config.yaml
num_hidden_layers: 10
hidden_size: 256
n_experts: 256
experts_per_token: 8
d_expert: 32
d_shared_expert: 64
hidden_act: "geglu"
moe_layers: [1, 3, 5, 7, 9]
router_score: "sigmoid"
normalize_top_k: false
routed_scale: 0.707
balance_loss: 0.00564
balance_bias: false
init_std_router: 0.0114
lr_router: 0.00167
vocab_size: 32000
norm: "layernorm"
norm_eps: 1e-06
tie_word_embeddings: false
optimizer: "muon"
learning_rate: 0.00797
beta1: 0.95
batch_tokens: 65536
max_seq_len: 512
train_tokens: 608900000
max_steps: 9292
dataset: "wikipedia_en"
Below are experts of layer 7 (counted from 0) of a mixture-of-experts language model. Rows are named router (the router's row for the expert), gate (a neuron's input weights, with its number), up (a neuron's input weights, with its number) and show model dimensions 0-255. Each number is 128 + 32 x the weight over its row's rms, rounded and kept within 0 to 255. Numbers have three digits each.
After each expert's rows: "comes after" lists some tokens at least twice as common just before its tokens as in all text. This comes from a sample of Wikipedia text that the model never trained on. Tokens count by the router's weight.

# expert 243
router:102096104127199134139132073110126148167091149116141165152103137198105128095135125092068134107157137132118079173132132107073095124123135165123141162142143119093160134115097150166101107123114099125125130092074109125135143140125090072154085144126119138171131063130153098090119185176111155182128171123086123134152105174142203066148106118108145075089105146131107152124128146106123123115156083116139057159105126204094196170191124148132114103139157105080110148101146174143114147141107135144161198154157100137187146114127069176111127107123134160130125196147137105124071162122083166127138119129134138074101083138159117139104155120096105111118121163172190101143135154103187215090164180148131226170152145126131095156139094163182093111129139148115120164084129114233074168060168118
gate0:049120156152088114089106068109133119132152153099162135104105181178128089054150227158046084083145141124104092092110124107132106149116189116110142095132143175101102165088070102113155157134115147148099133146121148146101164173185149141079065108095116143153123121119155138151135149158100194145120147113161115083088115161138185121125094133135159043108115122148175094147106163166077113117108097101113088129167104161184174203180121135097108085097179137142106103156117116110109165167111134117122065127136150162150114127112139142148114137124134181147128191118099164097116181095055125148132098108118160160131101120137116121159092161051149117184106131159158169080128128127200133091145145115136148097110127093126140150123117136162146133124170148115094169134207149237071136109127112
up0:152132099155143118125121052137104123160172132155189115117123127179202133085157106111120166163136127172131128113098138173169157154175153126087149132076172162117138166148116110171083110151138183096164123078148109157175112159161129099118065157110087048157107106109113073183110124135142145143118077154137161126155084139178155069136098157122060105119133188158182114068117204054162140124109105125114136154099123131136082195147148093124139157138124113131133127132181131117132107111087186167156130099146083112110154060083129162136104167111059149104077159117124129115115154141128141171130147143122100056101120095111121186119150111121174012159121104140151123075156165093113153163165155089168110076123198090113131087117133130078122127150092115132123123159142091075161100112081128
gate1:090133182127143125150103099082089110113189137123105143149108144140187173111155130097076052163145126064135145112160176121151083090150109114150164139103064113122113082107043155136217114128149114127142155162129196131124082130117181118115144173118171140117142119133132132158174083114173192112129163132096150158163111125185134109141054074138129098075104136125102089157131160159093118151132171093157140145120153150138134126196100094099086097139134107088123163135133128151091155102137166070142168134061121117182127157087153125112173140168063143137143133149110185117124123137101155077159106150160105172131139232084121149101126144094114206106113128118154137096118156068065201094124118146157180149145132148101090125111122085118176145108094171154133132088140179137087133191081105
up1:095119118082103135129062101104101097114135159154102122182102144069150073164135128119081119153100105151133158112136191162134107141122181100109152137076127133122114105185147110100169134157124159099071182083090150069119124113134104136097143149149105074121164095216160113107105156115177063137111144119186134139121137097135139139123159123083162133087170124137095145146047100168100152101157115135122062126160130100156200081095125116040151205127170073169139142091126076149142131136129154140150081149146133164121102153113126170127119109138177151140177053102079110153115105138122145116121127145176106107100136185172043110114151143139111101166118138144124118117152146103081177162182152182137160179179144221089093083157128104110120087146191110112173170093117117175109119131114106
gate2:120135134122126097140126126147056148104113094100133133132087110191071133149097154170060109181125132144156123140087145141109162115174162099132163078172095099111177116119130137124156156163076103106094131118168128217231142161139125107136110136161140147073144063121114099100122158172162102067173176117097101064169124134124124111159085162174147110112137237176160133137142161078136126077156102133123153156169106145176116193138111142071164085089108126110089133130113113100143104136147139079141148165130099110149157078155074103125135063131111168176150154133073144165117103144097081142110129122110182141090119112153141088150165113083071121127112111121199057128154167158092117084137146124145170164121100184190150143094086130165126128077163129068162102090148096149111136144138157
up2:085171115079186097136094090130143167074080182127108105106173087171137148137137147136148109140109116120124137109202095106152149111080120191072115139085154164091171127112120130173107146152072104073133151118173132108120132179077120091109137137166108147106158111118114193087132075096127132185128196180120102126174128154122179082048152118101147116118147137151130065163126148127154081106143095097099087053111110082087160136103185145102105169147141156142098166125177166141131067077153125121180093171157152137109133103127123214079154144140163153136106117193202139133157167136160163098096140087078086100046074124154107128165152086119176148120123187121147120138128117109141137132157122182113122128168120119086118180130138136134106045105139127087118134115158140166081128157112144
gate3:123104156125155124116155144136115121134096170091142138117099078160047133120094097115135137103095183124115123148068149108155144176080099175137164134161168138131094138083145177162099103137138204085095090089161105127107126225154060149139103136161160142158172124138126066092125171145124130105136102111119117047108118154129141121113165137146129095145116104108103161086098155105149141116126110143094090141160175136105199176117163121115130116173078115156188172091058174125135171138088143097160174127122098162149107071154123160200076142169057156114116137090126140185103203158115090203103143107118123080175147118153115111104120065107158158062122129200121113113162031078199117100112148151168116131130157109169136140132149114109149110152114140101127141146145104141159172085134141
up3:088089128151112119093127144110155155057132163180088180127106177100121146151174102100071116114132144078089141159138183149141089203109174105107078116153053137150106104062103062133148132130108154143114137130061151117123142168137139189134130147096143149141073142088155112155173130121087149082125126117131145169108128174127101158115114180131144160125121162166148059079176168135137110121102092057049116113117108126062144169116154138096133187139147107103164155126126140132170131160172125081126116147146117157167116160100147188101101162157100107164184168102163119186116113135103135161126167102154177125112138092093157136140074129143160104084066135143102097110100105119149189117104136130056124173139115174084186132153110172054162181194091131134139087062167114146096108148108095
comes after: "\n", "===", "==", " The", "The", "===="

# expert 226
router:103133154094157139116139125175174168140115174098072123169064150135121145077095136107110124111147105121125115182103154121089083138067092123138106130141188144127183076185089143140188149112167121119144125162157121116157170126151120125133116134125152097153148169102151036096113151186132092114096152145067098132158135157147171157164066143101182075159164113120129125135092116123179074098133070119119072111102088128137157145160134200086155121114131055074134143057171130107162100114162131096116100121135166136157145119159123149151155194086089122166102165167125132158152126135128139214195106068207084114172099180094108114100095103134119119108144098100163105079128166136136090084126155117148134115127160136230189109136162187135129151117141190114073147099130113136130130123101164
gate0:119108155119100128162126120126138118122100154123068165147162127145067168130144136122123104120145124077139162096142137148132138148087103124142128140153143143141114099174061140098086186151133103165139089134134083097195150113158095133180126124145108124115140160147158138126128136176125184106130164174085094146139137161121088066128149089146152098176185163118122171140150166094194121179086066157087059149087176088140122144098107173153141137080123113132164151111098159028180103155166148120138189062127085125163099109163101129125140151114074150129109170122082121110187153127132188174169044091113163156103158093114119165149174047100198113096100132151152132101100147143165106049108186109088156125133149088134122121115077148122174173161155158066137145129178054104100155114131124
up0:101101146093152145134134146140143225085126132150115158065171104112069134160162102136075076084132119117102141111152130064126084124122094165116116140128156115115136071155155113077130101104113140201145092118160132089149072098114112117143193169183067095118170126101107198139177110122108219121167124101156130085120110129103173107127135161225093138132128067155084129142139132154167122109105066096145150122153171150092132054100137161100184143148085176118097147159080136130086114092131110135193103150104118127155131191184157099138093153123132045146119168153165176110108127093117132169117099149137184153190115173105148110141104116172104156074086103108119127146123102146178164123092156120122091170116097086161126092121104098089174169151116109080145155131140163132076166133124160
gate1:089153136150155155165131095096137107123122145156112150175127123143193178110121108084129083162136064173103146147099127181104159158099145130094118145164107079119165099131145135133157158091085138172096136118122042188134181089180105145130138122074154150115163177142106100133090211153116086085115119106060127174143158100139166193158055194103097100141142097167140142127132154134154102153166130180147187094056160143149150087197120183134131140068152088124119126136194143145129100064123092112117120143148071090151134108169126113119127145134124125100096151169102113089077124109074149116137148142165087112145116120126102132103069085186141174142166122112095091159099121166113097088156122134088204060079123134166166088100143169146135115132063122182130099122083118137125185133093120
up1:126147102112104124094168093126200163109102174143127144110119144139163166114133118136116117147067185024105135200116145149107098119153163139161079098121120095101124119020098157115092129169208133141167144113118151151066130125086212159111150167104165096184109133153165165117177130144141088166149147077115120122159105062155133142106153127143127169138131107112150113136147122111127162174149060145111101117100112171148149153095190120154171148155114143160143144166106113062151097106144079132174095108127157179102102137097123096132125124136108150146121174138161124117080136116189114133136085113013162094104113190155146109125184084082121122094149126189152144105172146118182059074162129114140098090062127151111120176128092149097125127075119102118142150127107094108113127087174099
gate2:141115163155194164144092109109133126136203106084178136154109149144134090121165155096106110120156080178111155163076117087131149113062109182175097178044103134183154125167096123125108100139144066171144157149105182188129130140108133112142091141108077166088160166128124141174077157140109106160085108113109092094123093178119166120179134137112138130120049143122149152143086146121181124136107091113133121138149106138084116148172144086093138137144142136084076164117224091150074125153115090098180184172069170161091101146107138112115134099104107102148167140123083128124126051133131134172171152114159105113186152139150102093144104134175109086126149035119197155112146144129136076095128177164162124151183133113107134121107172110126187183125114201105146152131120126134118071121093135
up2:166168113140094126102158178183165067098124113101168126110224102109136085118118131102154160068154111150111118137106112159140135112128158137177136132117120149078100104123157177109179103156061104155135136231092138100104153130109107107100174081134097125124112132108093140061117143110139164136123103146131125158091107107111122100153123169151159101169081107173150133137183109152131114121116109133129135205123145095129054202158083099149102223098161140160118119160113168118093174175095153073133171121166105113131171129118103111071158146106085154150196164117123101131100141215141206130129106156066163135103175114130127113151137108073119087124137170133073160108168110116130089127118052154113102098037118119115187104166110169096135145125115114157147069156118131095090104137114120
gate3:157151130127140139125105142183115106086132227126143103147110122114150131128120166072184122151082151043097139174116104111149147125102126136159157088097164100118102081149124126087159137103145070143084119132136134167159145154146144144169121117108097095130183118112152133048163148115119055094127152159066139157120173139146106178155074159090095138113126106108162039107088136172155157149151112100053085193109129148057142093147109142147141147119185112103166111132174128169128143158186197161108101168101094115121106166109157113173119099078105088151175154134144094183158131132159140168132154108181153125127142128135176182118123056104126138166204084143123071100167165132119104084126139139130088092096143117187158110084090099139056117119132159103159120154097104159073164100170126
up3:140102143189102176125131164069109131210106129132136182099124147120132132128166111171179143131188094156093161191125160085182106154118136146155097151078136056107111157147189102099122106129133121129135110153167108138125132068139167139146169132080131178177145135154126138111143132146152168140178099122097170168106103113131089156124126109110125125188163202155100145124121118093114120166115143149115185115146136045092118147172078085177119120158078155112143125136076090171127169086139118107079117107111137119124152134138172079103079155067090186134170119127077196105160138110107131137089086166074112139119174147101085111077114140038091150190115091183077162100093126088117173146089121141073106105133166175121180107144103101111138137106122099156139067187135075162105091113128099
comes after: " ", ")", "\"", " list", " —", " Racing"

# expert 194
router:146089140097146164181138078163087169072120192095117089172057114113108133113110130131088118092135142097134108118180126097058103104111112163107129155119193134121089058116120167171130203129147167103135092125100094100119110156138113105181128105125185118171164149129122075078119184142121091114120146172053189147180152137176141130149138129144127104099113111124154114150091158091112107103150083163141108077126201119129198060149131138106129130108105065073184126106137186133216142081173157183169141189102137123128127122140156150119129139147081093170119163161123205090106157099154179185100100123129112166103104137124077150116096081075146125135116139162168144131101159125162109081113146155133148142103124179130117122139142085188095146144115158145121137089071110158155185137170144
gate0:127151133094115160152159154134164131073148165102149105172083102138128088096120094070142054103128117147166159050098116130108073094098171152146124142095140125112112059107164095164119174139125157111102106181159131128092144167141130164113153141156157134160134131099117127129143157064154069067098147093112161215111145108073049145145123130137123129170130195076155164109146137082073099156128147140102124108109167055159127220152072145197170123104162112084150112111139158150135143134118155131126173119083044153140117120150089167122115120116122160165145143204146145066140124115170153195164155069145124075144100132119114092171124161165100065126120151184108105154113132080119119102157096146145177116102167122078132144134107168119166120199123095193129155144109157136104134145155151
up0:087149126139132107103126112183150147148103117102123141140143193110131105079139111082111097150099139157085085093109109156128161079116188090117098114144097187131115194083102071082161123084109152164090108149152171171115162108089108098128160134148108152061131104135171103134153102113108137128112142082172175115046127129082141115089165150106152162157143172099157108089145119098169108077101160127097174149081134165229079159105148113116194132103138153129111117120137097194070153093117138095155213107112062122080133122141106125115170188092122136128161146155132116143123121122097134108163153069167174151140104169146141131139071117154154082213104132081180120115158099125102132136203102067148126108075100125151098156107156175149167121179115140198162121155095137176126150108082121
gate1:163078091114140108145135116191137125135101198112140120150099145101101171142134084074149074117150110119156104121117146156109092099079072091170163078099161186069112127096097149136145185117143158091109143117182105193117142113169165128141130149070106128208195093143156072160108159132173162047082149128120129188131099149104107164165127168151124134132148093127186091129129118142165151115100115153144064141118161046119134164043151154119125109109170040144136124106179138120140172131121153141118152066142146141121158121140182145120140144120102175103097119112121110113156137118226155183100160159132175152124178096170080115127154071099091176110110128149124126115135141079101149054144140111118175094138195195127101186109074132152146113137129124121130143111135141122181128122151129
up1:129125141186170151170194144166162119131145129149112146084085106154062144126150148137117092127130125094113105155086098131139136178043127121132126106118164205127159126146094109148077136165113123123148125127161152202114148141109193065164107134159105132087149077151164170112114127118177141102180167082112119196141165125136174171115105136112130080138080154171136187092151118164177107108058129137120111062102129093070081147087108062174104121107164177159133176101115158094156124173184113131093138145171121107108086084121185115127147104094041179146095102101111062165103138094118172114119142133134179131105125146126137120091085114181076130139159129171150164113119135061131116081128162097093074167109133120111116148096095120165160145080104094141122139159113130190193145184121129
gate2:162154083120115171130164176165135107117189118074159131161098169105153094179137123123074124069157154120137149120133113119063125104128151169087110117062169238092138087096183103150149147040124143084109109172073147143143122157142087052125137114172125169164144138136114040101086137108101135151127123111150109084166097144147145107116167112133176127068064150105116107090162100151141145108190127144181104119154157187173152132105151115125112156129188142111143124138085173143140117123150103148112163152068101170088159144147082187124103123130131109146118126131119141155070110090146153064095090111147174123099136150126101125088123093140163129147086177121120109115083163064103136102143165187141093117089157082162109111190132124194105145116099117193116209125103147134167124148133168
up2:103095126069105071120152133099111136133096144114126103143129124132106101175120079192143147180097136188152117131091171117169163136096133109102112191164088126090158054152142149169114117101136115078114144081142110065135110078171123174122144142142095125184106127164110100183122142166128093073111098126151053166100173155107138198114116174144174146127156168095151148110151100149177103132139165121095162111131143089138118173143152184094147079117125141101135055122158085090193109137091099146079205138161142143094127126159107096155157176165125148104091145140142123134075140161097122125130095137119097134233144116115158157111163151075062181117155082112106160128095061196146134076151099119163156136107152145107118170045135088114095195107165160135093100108136125121091104132088129
gate3:131138130135089105135162126123134152115175130128061111154098103108075189082163117141053142087170177182121161168074124136108150099153121145159174126121179148089144125150109118177121153125105130143126135073131105127118172096154047048198150144107092167086113104140051110105145103181146118136171134150124175104141093135138168144168113149132136145175081134138153089087097103152135128088114038149156127154129150076099160145123133144098118127141102093107159165118104149108182141106118159110137148156109168148130187132110134122111152125105096111146062138128164089151086142135170183143162152166095114178093098110145094155082140002053158135117147157074160164118157166161137136132146160162166134111121157179112122037107109108142073134141115157119142137123038143137104167088142093
up3:101077128120109191146141164125138118179081143098121112166130099145044145127153120166219114155129120124087062106125118183128136103129129113136108131163147137107122121134173076156111137111126141134122162141212123206100087149147192166142147099127101094112194104142128129142141129146114152096105187119091119114101142109156072133142141107107131111093162134147130158093068085117132107083146169161049139051116139084162123156184170072157153091098079133094058144129116149144120111098098153170122127097081142098112169052141076109100129175192134107036146121140141139124145175139158187133136170107081109094119123090104126135111151153115173125199077148119142087165148141121132089132067137090169093128128143192182159103166153130107174088114130156078136116094094171148121147162129180
comes after: " ", " |", " 0", " 1", " 2", " Party"

# expert 248
router:113104140106142145078157103107068164158080180102207170132075175151173142089144139088099132145167118104131146133134106152142088128087120198154149152058179140083131089122099106152152130107104178170124120131079143136136135110101147101163077114124125138131111102175114116148124162194149094129135156116124147092107118148192157122147097173092179089120148191113131163161131193106146101104120053058112109081120160154100160118238149162169125092088172089152133139132170133090117142136108170202115131155163121210127161104108112128131171113104138193169119106180113134118087108112085165138107116104124093113167090146187093135128083124130113098118176121144111121142078145086176136076118141124172173119150080122150144120139158132110081164084146062152149178129144155208099113106089126
gate0:098124142090149102134155066176089154127086125199115171083152157163149074163182183079141102170071133096109148109115072157141101047112155120131111135118140167108076142087120151170119095119126204104094137153168120174134097150175129176081112104192083073102148090130163085170072161152152128121131134096110111125123091123144166143150148142126158154094144178110094164150099125088129122155121111072138113113125124118149160131105097162111180143123124109082117129132204126115139129079107137098150098136145098173096148087086134070176047098086123156108157139149176165185123166096113170159129098215161153167182155202106119097103142154122122124165119114139142102096144143138174149137097180130164130137088057151118108098081204144131078134181143116161125151081146141131137132068112133
up0:074114122177132125120153081131119176115157143106143122139173144095089093131160125135118115109145090138181129073082123170126139086175162132109089126145141099159098178112149179086101160160166114115130174158181109134130148156144098109128140140123174111174086082108132121087090176120109116131128111132132117086245162155076176137132164098141099137110147121100099052102153102109143118157089126114100060129119110101128148155071116136110171104158086137064096051122100078154146082142178150075131163192154117079115188155118115106128194127093136161144140156096158095132162188115179142203106111201154163093184181132135080131093155133125124083098108129144123096138164086153153165106119189149143143128075140170092121082079072123150108112158181163131125108133094076177111093150143089
gate1:138123135102133140098171151080128146153149131151174185170115118119148162098069153081136127122082141102154163093109142098117120168176098162150171155183162088098121150129135089141123145192050192149090189063090074166116114090115120105130177157165152130147148135115111117129128137135126161126113103104120100139130109084117155143154158150105114140116092111135188189134092142118149151091136111119117211091169169155061136140185145136143116158139171138132129061130138118110086176116178191141138139188100075149099096130129042115138110106085133134101093079123143115067149074084147167120086109133148170176099140140146081131119195164141051027152172145112107099112125092158115107101101130176064126092133112122114059161132177153125114167135084163120171089173145135164173127111127127
up1:076143141086113108078154155146106187169127088174097190139088087059180119163153125118227149131142101064132145159097132129116151130111077131189160141215137102123132132101123112114150106142098079123091119161057133114144070143153155119096117182154125141133182126142178119214110155150151156098158131070112142129076108125122126177120139149104149158079093141116144185131087098142155145153071144159096127180132144107096140165116176180132092139104159146131170112140138088118075104094095138138150174118088087112147158120152122140137061109074144086124189073112166128083132129111151159130053138160147123118113139111134129127105144127124099178078155186168120133145182131155127159083066095157097093127083160147104174126064156129162166069129129154106096060183142115122161151142146153
gate2:100116161122184119078194179105151143124126134123209173099104180163106133128142184130161104150169137057121198129121140114129065075155179119115133146094105161145129105095139120144172117112178156060109196190090126152134120122126156093163169141089160120135074169150114102120134155120175092143133142112062109151168102118164179137110118127128140135093167135120094189145108166107106110164163124109156110081131133086136117161160105057080093094057163143115148145151159057133194191164139121144143145103143136150120159083147131118114132169093120122126114094145138120115116141143135165129095121104127075078174178181115148116108168154196091055110097139117086099105102116163139147075158119066167091116096049143109114140134146128137158123068169094199128132148121138186119061109104121
up2:120145096178174079095084149174158126191156117144075156111079101140143108137140154173112143058141112138124078171127156097154157138118135134169151095092177092107129142178097089156140182162164085138172112087128164111103116154146148136148052168118107109145118148126098171171127171162157137166102119141138168107085144142145139106081063159130065079135123195103130150160103151185130138151118124149130062113196142163116138118081156124125124128150155118184134126146076146056173119073141190140029142133191138118111153154126144174114090127161095139165172162108137104091126149107121146122150182130088072060162129120167104153126108076075128143138120153087183144047097096143144130114079156125096146203089137122144159081137131085077116113111134105087108109174130133109106111177170092
gate3:160122133171089117169186122083134135179089088151141082162147164099123094127116152065173155099130104117126047148096157094131110135092166153144152138145177118054109150075111170101122115107100142174162121075097191126164127117093065103174088086144085146112130094130111142145167139133089138133082128088105123121115075127154147147108127158113170116152167111131111119156231135139184067083138143192134171096174187173139179161155109129141124110136179091112158055152191097119102107146134208100149156159111111147118113126093134097130024144127161162169104108116104139123174151119073181144109100147081076104136146154151071131117149105103123159219131132114125112145163089152146151113150079122108093129171138116102154063155147100111145166163163130148139124140087117133167083131160145
up3:154135133160055128129123111140124089159111125121139084087122131127117144142152171111173156081133112175103178134131139171106180093085133122141153155099139116160150098090142186094136136133160113126191113130136130144074222113029130202113150099125158119079103163134132092140183142019153105106197108140103068120151094104124105134151146101108143099151165082110131140141127106167087097156095130077104111143116081153116151173097107144133143073156094198146164083176106114162087096126103153161092122111139153208177157110081113124134136141119123091147125136166116159102179106126155075152139173144161112086107123148053138158117172153157145126153100139128032155148093145118100105102129117102103169109179142128118073135140120114122174223132162101111121089157137082077107079163127160
comes after: ".", " |", "==", "===", " ==", " ="

# expert 105
router:181110096154178153142123126131083153179086213103140127156040141161089117097112123114115133092162137130099123138147130142086114127088165185153148156140120110130138110158099137125120150120134098128145102121084145097160109167146110133136083126145150145135119006091133144140123179145142145152168138140103121161158098184145150118149143107111135058148126192126108139150128149083168110120142117120106103109110113228087167200162150136086133091110140135079124102104105148103156115157143098160172159137170181177186136127148112120118214078107091189199113160172106125136106161118142187150121139085112138100133095132132112126104163130098159142012136113130195096105099156112178160069140133163118212135144120134122124147130070152155157169115190116185122180109107174118084111087121132
gate0:112148067120161174159067140136081159099141106148126141082102111066075158123140111168067143094115149214131159105124099186071136136079156120114112122128155172105138139094096064127129093134094057180117142122110109109150155128092112106120092069135069121051170165150070124152074122149149133164105127135130170128131073120123138159156152128124178060104127106134161135164136123127170170136115064090092135096105141215123153189126104128169114118123138140145098157100180148149100166133156075094168038148157108107151137140136160096105132179122110132151159164131129107093098159120165164116098171120170128083187099128121189141129126120109166159138144074154165124195088091148139163084154117130128167217151143100189079112100101166125128212079130138098127148117136098119119126114126103
up0:128126117164170103150087102071146111157095163112110091176142133149093131121126101089132178123089110112135122066156129117177134073126098142113151102102172114150099095141109134100093027129146103154103114171126182061120128143081203130195118136185142143171202208138155140146093130133097154098112134122141092124092151073191087105161158068153080132119142147117157113096136093162146129141101151153136137200148118110116119090102182158163170095152181128145089122176094148087121056088110126111138124146094089150187134136143138134166092127123108173124113088122138085097169141144131150062139152127094114145111149176045081121135141075061184155171076106125102105149151178126128147134130099213164107112152154192116147101147081101146171113105108138113092114144094146150102083136139073
gate1:130086104189118095147146102176136178155146148136135133146180159089161125132081154145064093118120149127049093111172134112139142089117129161068153100083115169149121118121114146120106115118141115147169146096102113126153095099112162134110102111148105111113079097100166140097172194156125104091157119119139147114137105170076093114143146113089161092147119135094152144088082180098144148136121155184176122139127039149193241110118102138211180050096144099099147078091136104138074125143149143108150137146119085103188117128126151162136157109173124154147110155150129135145066188159094136075089078090152161078102092164071142142098111147135102119139110141149162133126118212079167072126078094103113183137196158128134158156114131144185140134081084098121121156133175100155133131116155191
up1:180125154138155109113140120161138102118181114164169211119136102112082131127137174189153143090119101113082114173144143105117112184138161133147137148132110111173122106072134158187110169172085175163156067132113094045139103130115118104124086119150128120134137213171166134119135132078173084169137111102169118117035089174112100142102159117156141150114123128139095144115134178133113114115123061165112105130136171125059164142143156116152212129152145147143159134180156214100095148122150108105166101123092118137160092133116127117112058119110142161105132193145153189098206143118158151029151102160101190119152108079132109085160116083124109168159110090141073075133105122148117126127099169059095101094087107134135097117140165104066119165147157088139089122094124142152116138104143098
gate2:155159137118144153087126159133122101173165141131110126130110129136113168161091121115040094157145109121052153134129084105110081077132131168101111183067117119168105119097095096163125113166132119130081122164114079127140115091118087139101150130157150106129118081124106120212130170158136129105134127155137134178137091132165126147142108117135137124181087139132122165141162130095176101122117180159151140086141114198150136214148063054113168162127122117067130109135160161101170125117137043119145098100121118133202131178131099149155152118157085160108106156153064208108118130169161148057115159079147148145108115141179106159099090057078188098114131120117156043155118086129119189084134157145104132108054151161065169091116195128101165133088109101132120161155125147099129181136154119
up2:183155142071103172173132147179149104111139154147111109097099140121186109130135102127151125125093157106157076080135156143092109134105148082155117142154135160150092171099139077164103137148058099148104127120146177164128112101188175136173180131085078150137135148165125114133136120127062140081147168104125100122119089107108107127228119084206133139138118105118214172102147086114094161100170132158121103136117096182128125135109137101104121100109082152115110105121165132110132110165198108094121073168133125044132093099159094117105155098128139108133140189106143102107142135106081168125129101134144086110178163083116086115142083099141128131183126093106139143086154129164099142133192122137070197161081117120099175129060135104054112122099139156126186124126103208143155194053170085
gate3:142138084163099121133189152094059170095155176084148113102157168117126129098117147107115123088172153136091129145094195186143092130118130134134165137134096124130064120114124078146130110103092040157155161104112097166117149147067153128109106139153070148077163151118126101114196136188068113126163103113114164111087133123122124167132162143139117113141142122125102153150154130042088137136116134155152128119093110155111156159143096158106108086111136090059128085101049160112101126151128148141054134155138140137145116105188161181142159094180147187087170157171137147143181180104109136206164139115109106212123115165084108130137113105145089109138104151103165128157104126113088104131155120131113160115107101157190149123205146234136151157094142126146120189145119130106123132027136080
up3:075115182124102074103115154125092099137183158098118135122083141078136113109124107155147104159150124172159127152124132157132109087113155097143154114135126113122131140137076121114135193143191114166147111151172177144135133147101125158035134071130121028165172125079076122128114112159139064123139078116127135097124154079090197160126147091142099143096148097148217100109106170092110169146116153084136143119129151090178125105053132071087065164107187094143162211139149150117128087103175136118091122109140163132099141152159143132124137117170141182135137130124141149100124145101164102130140164181059141110093144142148154102133117176129145077142154150064130171139119107165130090133079144077205144097115131179178128130162049132117160180103126146172108046171172131165122146132146106
comes after: "\n", "===", "-", " election", "====", " ==="

# expert 58
router:106151142103158113150127105187113182132127140103126126135067190143120134109089143111084130100133140131119092176133112101096075138096111159175131110135148113083118082156075126150172203131113157119143094113093084157163193126085110121152094131151170102178155162108117078109123204179070085079130117135093098115123141154139168124155145157087157077105125140131187094179104156087117111112138113174100045141082140165119182111168078183151138138115139104070165115088186131087141136140122140153135112170154122179144138152098124191110113141136109160159069148114121079122117193105140147156187118061148136095121087167143115176147110080088160076095152127132188131141135188151134127082151152125187163157088089088182132155099149077187112140169143158131115089135151113150105203090125071
gate1:096110128138140173091122161136148135127127157142180158097113185130094124122119111079176204059142157118141136155135111096138090136124082188074122100109130149143117210097079150128122183140072079127159162165062138117070160105106129120154145136177178061170168154120139124108107176153058131167157118179171110132148110116120131120123122049123094115093088141101061127140150141126130077085159110111124089121132124158149087162153099181166116114135131107090074132153114120139120121184089146116137160135164157177102080127115106142166129157071097129141065088065117078141087122090098050178137165109077166102165172136186117142138206160118174108124108116144134115195093095134118155100106114091132089154157170067120146104174153181106175096158107176127130107125138163118089146153145149
up1:130121136163125137078089088123105150132111064129116089143134176150181166096131158152116066131136149119061127101129139116110081110143134185098066160138163138122115112097083162130150129143145141150104139130111089131094153119156170080176143113066071146160142138093088164123142115069071097156146132120093134148178094123139176148110149097121083104106111121102045155118179091155107154166062176085156129107156134141121122102185121121141132077126094108134131180120069150100155137120149098146203166142150142174123090164158150115114099128166149161170118217104127093146111116155052117084156145117111157097135081133073125135143125186108109056084105125140117124079071139114087152172142173136090200148098167142126142078103112171127136157182152147139083155085217074123081085183135139
gate2:133164149124108075114169100111143157148109135110113132159075085198118127171184069108111126150074153112089110095108175180147153100122185117132123083112169150149140085084137164098115135134124153162178129107078139100191163124134155126135126174127132127156172125103063078089186098172129096141207140097132093165143105096168140183111100142158091073060139132151165115134128096160113113158136103164135118176068150146099189121110125102137099094126072136232132080130092159142095137148123178138112166108147082115102147085099163127163093115169136166131069120100159104085137138128242164130171120154094081070121128126125145090146131098132065101117180098125114164085090122080163134097148121097168169126080147141162157141114157101113112118139170176100143111185152110088092170115118112
up2:173107137187089129118122077082140117159115049114184143138137066156131140167118154105225108143143101156145124147139145116137156129167188098083140170139146094150151166139159141070115134117031115104060143155110132095132151132139142101079110081121148086114168155163138134076172149166093139169070128103147162114080095181121081122100050141123101167147137093146130160098163126157134107093087087105161169114128131069094114154149145094129119114138164170104134112161104156111158194114142157132154124129133109117086155156142101131126057082133133132108152134165137127075110125118157139128082075216129091129137107160163212130167050144133151089166157115100135122084115086092120171124097100145134175183141108123131130115070196066098138152131118161125103134134095118131229094137136141
gate3:102190138175173130073123115159135149178150088152142071134071150134118109165150117126080190081142121085133129147119058168185125115128115161185149123133119069125138070207109138177139152115145104109111118096140132088154169107148170093111079130149116132142180172075041123137101114137098113129133146095120126124083097106128092166156109171101143124083126171145115053139095118145121107112133162079140115167154162169057143121140122182166119169115139125143108087093155156129114083122131143190102117139137119138111109154072144103167105139111121169146107145162126068136147121105172130152224064098128145108160153130108160170098140124062099067125145111147187146196150097137101088073198135075127109139091116153143168136109085180142129209147134118120191089123081102138109156140074118
up3:169137139093124150154129144121136181129178100158114140174079095134148132143095056142128105198185144190123129109082080112081108077137111121172123155132128134099129176104100183165133142098092095160106084122139092069163129163085096068112103134124095184142153149104138122152150102131152086131139188061159239175116127065146190115167152151164136106142090105099115094145087167134096105072123128106126143082113095169119148092093134139120092155149206110098101148159099118110160080114138060087189205134187130118172179151123131131106136080119199132080143126146131071075104096165098175094115156081133127117103136154154073126089113159130135108121088117177106143134079089102188107121133172138128101114131102102160166134148133134073167116137171138099144128158149135139125183105119105
gate4:132120136109141134123101041125128188118049110193163149166142131132116105071102197070142155150121149075163125153135134125076113103108110117098160180112103153126124097100111137107123161113115097094119158076104157140109169138114113147185095125115134139188137130172141162109148153119092109134139132121166172106145103141171164131150090102154118145203148164137117082136120129094106109123133157137124112075143077145101152174141157073153088130078062137118138198154097156066081123099139121110155132120128184190149184151104157148079135141152154099102113153139134120143041155117157151173182092112132073138126150159088086164164121055108245177088159087138164127150110174131071138085124117114104125140134194130108133113154148077179107132169137094135116110064115169101139181076103167
up4:171139124115101090116179115169126129103132156147172156100106122128138171102179071113165181090091134104104153105141119151127066145155070096097148113100177051060211083128164133198109145151106088092154109066179123123204122125117152117113190098145131157165099156136186142118158073132109138135144130097164129119143109163130136098151158136148125133150169135124087123112124169154121136164181173175120169114066072122100157136092113086179124174126073154157122089112085109103110106133099121171168152095122155149211136080109133103060110151108138171126073097115133077087100118127142119147100095089118102102174085156187139168083103187098196132084134150170111114110077116088137121157170183173113128125147093119141069167084081114142101139120122113103078154105158167078126120121108106
comes after: " |", " 0", " 1", " 2", ")", " 3"